Weights of a small mixture-of-experts language model, trained from scratch on English Wikipedia.
Size: 14 layers, vocabulary 11791, 71.8M parameters.
Experts: 64 experts in each of 14 layers, 160 squared ReLU neurons an expert, 4 picks a token, a softmax router.
Training: a variant of Adam for the experts, 4825 steps.
Below are experts of layer 3 (counted from 0) of a mixture-of-experts language model. Rows are named router (the router's row for the expert), up (a neuron's input weights, with its number) and show model dimensions 0-191. Each number is 128 + 32 x the weight over its row's rms, rounded and kept within 0 to 255. Numbers have three digits each.
After each expert's rows: a language model's description of what the expert responds to. This comes from a sample of Wikipedia text that the model never trained on.

# expert 19
router:138105078162111132107064098124143124055176148128146111124135137092160163108103154143110168075150190137174131156142138123127143087129117091157113166090111146145120095142084113122131123123140082130140084122133123107145129098159106192097158160164104130119150104140143145169158131134092162031128140096173147115126100170121069131071097127114156077113112077057096046161135108114129166128161131153095151090102169086157159130141160160165132120106152174168098092108125191101175118092061120100126141187128158096148134117182093160230125132111116129093115161074105067134204098117161183142
up4:113152132111119136102103093118148117106116139084132122133133112102133197109116156127128130146208107158131122129150105141194148104091136162136136071127125114111038148064159086117076145146086166136174057127135124122143077147090129196196171142098088180154105103071103127147149091119161113091120106118189077079088169120072142129162127116155104134106108144078104075145045126133140116173157159131142161118139159122222141143119144150105166112154179109140162122132147125137114151179059181157124109175115181097124116120165150114097119138147169202108122087128145077122175167086135177096
up5:145139154110128107103134086112100164177143079075031133118131182156133184165185147162117139150163144126093161180182084152141165142111133144191141023131114143132122119137123129108135163100140145154152119096137086164100107089106127131081088092089111131093090131155104144132120164090082188131079123115137127108123124115117152142163113095160112085108131137151178129132126033144120097109140112107123089149120082124108146105150095208090174122176106145105163135128126154113164103165132088225129135151148165165148091148080114120168052118159115095185125207157116126149175156139071130125
up6:111156094120166139039166141102113113141095109144176146118127112071170167134124148079142146197131173122083172132155097158189107122131098139174160117135095147142128098087121119106109135045161207160110185142156121152090139111140056091144131168118102115112092128093151106150086186089066176089128090087130144134138140118097147109104146184124102134100135126088074135143132075123139100150152092137112081106147100146141077104091104164129142109082112141157107123181120132123131083178146101179075163115118206099121138080114184136098138129106119074170102114176131143135090082055150089185
Mid-word lowercase pieces

# expert 52
router:116131082108107150094064126098121131126146139175164104110106155129204176112062138154073125130109091117135116128122187120163126159165132129078105179096117090121189132102091062105118130216133147094177079049083125138117173121134113086091135202154140167134099100129133085179171105098078084084153145078151128114199143124123056130099164107160154125095106129158128102195104145094127098114111174159127177106174154156064155128137143102136140079138123107089082171119128157130110103133116132101137148133150085106125084147152109132219133151083113151150127103140132095095177178105113123113
up5:078125146138119150113105116148061092146082128119134128138130126154147148141147162136133111089141159160136071153134172096140104129097183140132178174161153156237108153159141210157138145141140161101137134150131147168113156099094088206100107166176085073132131105093171085111069146115101172171131136163169144097056119155119089150170119098147144106171127135125176132099163107110134189125117167153114108083093120139112120152148147177079103150111117110109158120191089147113090161118113109142066138128158184102147110079119225035091125068135133155108138148146117141143154154146125066159
up6:128111126110120077159120140114150115125146118165111139118135128147133062227138133148127154183149103114113189143104153126025115136111101105110108157145093151112161159100138147107115171132110124159118139141184129170112146158111098143150110164158160090080127102155116161129143121142144111127129142101148101182132155163160182113097124102070118140170153201099109181062152159081150092115161205127128108126221078134126119174093170129120090147157142089153144090130189126124112137230123199135132138052092108124141122059130085050119107105137117105095135142158154125089065120139141129094
up7:197128125148161162175115165159133101090109118128110163151111145123084123173153077136157173114142143105140169093155101058137190171127118105094141137098125074167153125139176108127115125132130034172104122125121141081147124130173141159186129134139172154123093120171126128171149196132126097133120080064078118094135116130111141082137164192118113210123128144105144063052117083113111145110172149129135107145197062127134063144103158101208125107118154153138108157144161112129120173115098127139112156139087102082117133114143074135144177069072093140142112086150185150147110145078158112181
Slavic name syllables

# expert 44
router:086140131173157174090062125151114051052105156055105085109127160185081175148128135118115111213137142126133158168120073106150138102129128100076185125154170127132121089096183190132126126216108123184125108120179159152113102163129124171114137180153136114078090115162201114102099154085149134080097149118141133192125168115115100136146173140086130188175172061132112144154124148111130131121134183102136089175088113121171119096136105165157130196138093118122149129115122148114137177123153200107165052136128127150109159153092157097128130103101116140138104142157142172114126125141145139118
up0:147116159129105086075118131097127161129138143122153152178162131155120174156152128131072140136128088116162074159115185083187090126140136114131172072146081115154102100100143102121091139121121111149087115172082192135129129100104131117107129088126118149133164110124110187167151139119065134081187107110196149127163058076100141178154158108169164109154100161078112110059102135105122142153100133145059074114085096119150153071108162123177104090162158209184163169077153153130102135119161127099114175119107167104122098157154170116165167185115058109146105139174168086153119102107157175127
up1:131150134090126186129128124149101112143134124129167123192152103142208118109125137073132156164097177174144135088093178096117114142085125179142163132075167149117113136124156077140085149102102082107139087092120105165177117061150075155179102153150151174110145127177170111143175114130116094139165125175161131114161141097104107184123163122144169081130195136130086116095102120149108235198118149125108161079112134091144132128127096189060126175099092160128143125152158157088142136149134126185127123158231065094136109127143100110116144112142099091141115109106076095127160155146094167168
up2:134097158122095175135059112172105161117224153118143165083094126118101158120105136159151088156161134117152142137096092126128078119120162063156079106146140167129053106108084117085088178113186110167189102166099166068121124171156148106105177124077182149121126121084097118136102154113164099145173125123175232163096116174142148110102157186125120075135127145134110110098119114139132108158140125184081171159189134105087126095095124115126102118139148170124191121116183126173102173148119149112186102172125110109205151128109142100156119107078127131149131120187122099140088118160158134150
Latinate word beginnings

# expert 36
router:122062102104078085155104115148120140129156125160068108136141112137152130198144160077146175103113159088072141170128164148169092141080120114073153144122134149150152128096099134168164156113125175167076199119143114151135077183122130096115135146184138100107152076155107120120149125182098134136108121150100131138119105117119193114147170143130148073114106099110150150154072095145133186203057152129102094085147099055126127120130132108111092124138136095174139085100108073167137135128123152123152092046127103119148138089135118108255155138153146183091150179096091122123135146119164085117
up1:073073102076119130117113104137108094193136166152105105139156128084175069149163119147142117144073099138099104196132087088124117140100173154146142177112118089190186189067130147129109115124148156120109122182140109106199121121116135156052108148100128212117085128154110148138108129092126093138111144086150135142106141126117105180151154115156122170148120116088182050129111188068128130129132125135099136111032163088160160100162133209178154060145102146110121109134093075149084126095108129132146170134105084174109131114148113130185137163167169164124096120141121149095142173136160095140
up2:144068112128121105112152171147122126171122156119161100130118139117067079132126123076151121110138080131169169080188131129147136142143171117110157029134168115098161137154167118073138148133100129085124139114120077121172132186169113145150158149125115156131190106093185056134112115161072084146104127158137147169236211174126138067154133070147153136128096126117109131128146082077149140086131107156190118197137114122117114100165174125153131184127151103087190157098133126101135120114113101090157120102069130095147103152138131102124140115164098028162120152146086141170141132171122142135
up3:098094127103175160122099159103125162159100129132108097121113099077068090146168143177200109117144149070137126155130145170172069083088163156143093103144119107114095123147201146147143168177152144134174153127148091120064041156121144200124111096135141174214128113129145105216118169111181178159132142153117087151113133102128166149108091129133091130095102148094157132165132061093106090098166139123112101134124129083160121104142125193150172132092136127148135098162112152146126137101161152132141121161097093085075095121062119081066117125171167165077151136108202148143139142143090132107
Word-final suffixes before punctuation

# expert 3
router:080130138180090158121101092115117132093080118063082075062107137108133126159189089135161087176135100100175181103129093182108107132106149132069126088135129117148108105181105192119134085134176121118034075121147144179136132138177129185108122164212113130085182128101089091157103093162150116078078134132138106126096138107152064101126089124119121112135125068109122098167129118103153130113125170083151105124147105119140102149171076131116103184170086100148138107128125151156135194176146187106157086119127164120090163123165083097170201116145111129123202116142143141083135137132121133136
up0:148123214136175151105155131166137139128166068144122114102061114126155132135139113167160186110155079127103156143143126129135145118103067115142089111138112136113114143080192133163131113152152164082117113174159133109130148108100129143177174124102197149092161137109184080069096128092124187175108129069117092135092108165165174144107173152116090064127159134167175130162090117097122199146088128105136079114081106144115115130107180099169164109090144158119208140128126067190130087121176057143102109162115069132075136125121127107127100146068150165208168137137108123147151158142134122162
up1:101139094152124133082108140168118078130148122109095096091133089141128116100116166174151060169138169174108127145062085234149147123126124114149121106167126104145119135170113156099139135125111113123143148062124213151100163042119206150119133115129136207097112098128142157097180154160067152168100118136116113182090150118154086121144129137135099116130088123185122128164134082106145149097133117135144096076098151054145179146186093181160154128114101112080156116192120130100139128148149129155179165114197105118105156106139189086132128147137147111127158122136128124155137143154061180052
up2:156116147123099130084137170138128087107117099085108161085157137109097146132153160090147124163140131168149153110145054132079100100126132184149158156115178106136058130087107164155038132140125131062140166108111157065157082108072087153174131099124119156134156150175061078157090125154157113139120081166105119178165159097157107127123131086088106056166137119086092160131115069140103108099108124082094084089154107096162147115112123185100124183136117081111121182146188089090157173100108118157150103125080065172102138101158118167101159097129145094118189147201126160133139114148154110147
Mid-word stems and prefixes

# expert 11
router:158095114097145163121125178109105136107141128056123154092109094063083126129225154150160113208138103173147095089144143116133130145196113212166149072173189090122107097103117111143099138162175087185071123184080147121139102131126119151087123090140130134172143132135129101114098152132156141151092177127200112142142134098154143133108139097167112134191180097192159098198120128122108112098116153142147113146081160149167114128163118182138104135155117121110150127181152065175093149099135103142157119131115134145142150147119087142095084130171094076113143223153148158138127174125081135089
up0:096071115159180132137133148149148159134115133130139134084124127102127136157134100078161128171138131102109096126192081183165106122113134139082155132208137154109114153177204154088177174128196130148116141117082148114126099176132096189165167141153122203103105028117160162071112115105102049088151078134148143108139110086159120155102155076159072128126137121023073082108147124191142122153157087181117132110088157148098111100099089156100127121138095112100118138155143128167103111149111138152114180094104080108130157119145103107143144102114089153147079180155163135135112100096115164102
up1:104096087147045109080076201199089124153081096115174136162114153137152163074120105117133157135121127113082145107127125119114124106149098089090143118109134109139076133147159168136109127097127095118145114108102130170240122117138092184126159149150058175034140090119078097109098159116142118096097142100109109133105131133083142195142139144099109145121120173152125177102205115158158196124137107129130161173147205054163104129127173150145115125116142099148117114143093158163154094105143103154140076103159094122076099140150141113122118153118102145157190147157169159155121137096097068175
up2:112123143148115094125148156151132116139139174124136132150166120094152089133099136154069129109138123153156148168136094152218080169143136146160184082136096128092145107120129094174072059149149125192124140143136090044103158151128170192147145124132139135170108102116189143138056108121109203134177100096101192100138139118127121097109147170147092124094127131083180082154183100087137149169116135140113112122131078156160152131052143128084120098114128138184122121140110109134135165162207169109146142037103074125077127127120134108139145168124083083096126071180138160119142146107191082101
Adverbs, quantifiers, auxiliaries

# expert 34
router:093118138122068160143124102147112154103158105178108166144123114089130087088164100140159089143194150151093191152144125135117124120122091077099131113141121097141098146117182119155111148075084155086072161044062147171079103123108161128121172149084145126102126134116069194117048097152115099124132106151158104089127137123154168154168125123141162091105128138108089157107181151151112119064093137118163117183103085192070112137105178128063086131050124152187100151122143123103130115156149155147156200165098105137127165136141133088157179151117106073070118092138080155137096110118144178154
up0:146184190101107186152121144122117145111167122130155083036137078133160150127158084114116088117135160117178139189128133074182160152123116196190082061137104150160052132113143155120099127104156121117134110115143176104169161066091051133137164148095148112128095114142130092132117157153142112089132135166093131179096071122085086155122075165158101120171141112142157105157139137225166127103133091101121143142160150106124144142184164204184154097098154127130143133119137151187137108139068133158140097169147126160128158171171133108137139155149140130175159112157126207139118114080153132134
up1:130117141101132116123100110083153152118141111121160101084118132146158164123140136065078133109068152169093082153174089125120159113142131124157162166129134155161162086142163109169148109125107134126084129120146163164119110134084121102054123132172121075135123087122068148188119133074090236052054156143100104117127117164103148118170124124111113107151040103108145111163113094108136148156065130124141117123093118063144134105101100157151168110115124170170157166082109153121077095118105179198107110112128071127169102063113157154209101157124110081102169104130104055116114172138137161147
up2:123098141133130168088093180103085123117163106108114097098115096142144134115145142142120168139133133138145204130079112068122126119160155144167114057173108185079071138155155124162055198169205137112120128149136221116097098094142109127164134105096131141099129092142129153141110141080164077157093185123142121080074126141129166132182095147095148110178165095125172107120121146143193140169111149133084058079093156135117141071150153139149096101100100124182110163169127125143044168175145143173131063137151148129094155070118113088134095158165120158140149155168144096133114114175139148124
Decimal points, numeric punctuation

# expert 17
router:184108217119145159141131139091104151082207147067152126109125100102088136116135119127123059118158130130113091089158097141196132143102069152178090115181139105136146111118101084200121152154117128121093088148134113118147168145160141084197077089117140104115099146079078153073121168110082178170128076167111150153125150094160128104112194124151085144140090094161144171187155101146088145136147092164154136158109143161068076091110156102087135111100134155157159088180072107124116104080118064169111125148108114168096096138113136112122134133154087067113125069136132178081141112110117099124
up0:132110112118108115117119095117121120171141142113102170181210169141152139111063162126132078153196081138159123147154097134122097130055180234109081145148195121132091164081079228143111138081121075137164141055164117132116169151066081131138157109106172143126149136131142162174172093151100161110133181098126147103109112172127100158128134115178118105122140139185107096186149084121133147135154137139126176077136140177156152151138065115128094088176128122079127125155129116098132123146140116069119160166121092095081165122156119183119123108086160112114149098164164076115123112167141118127
up1:111151160177183158132110193091137066128099102158178140119139182144119095128091201150156154106153090105152148140132122112123122153104062074112096148069177151112137111037139137188114138114121092140173113075084156050095128136131113080139144168113166132147126160143129119126153105152187154126142109181119132128096090163098145153178150140118111080169090130162137068116094190126146126127098119180136171090100108136165148139093145120230095144122130108115123090134095144121152126114139121138131081172089146140154099137188150146180105111114194163127113129112154042144195145139125080170
up2:155113111163125106140109113090169073127171107098135136095088164129175157120121172140106104147243134134187125118115119081146122188079124189114097100124180137224105139108099138125120170096151134128116106147151111134159129117106166149071083086163159152143148161087104158172121190179139141125133169159149151141091100123084134116109129109080155183106127133135092076172109069082184124162167121116120148131135104110134118063120074136104082135167091152127084112140090097100120127100053154089065181070103150147120101119186097150112108082107137131115117142099091083151097120145066088127
Copulas and main verbs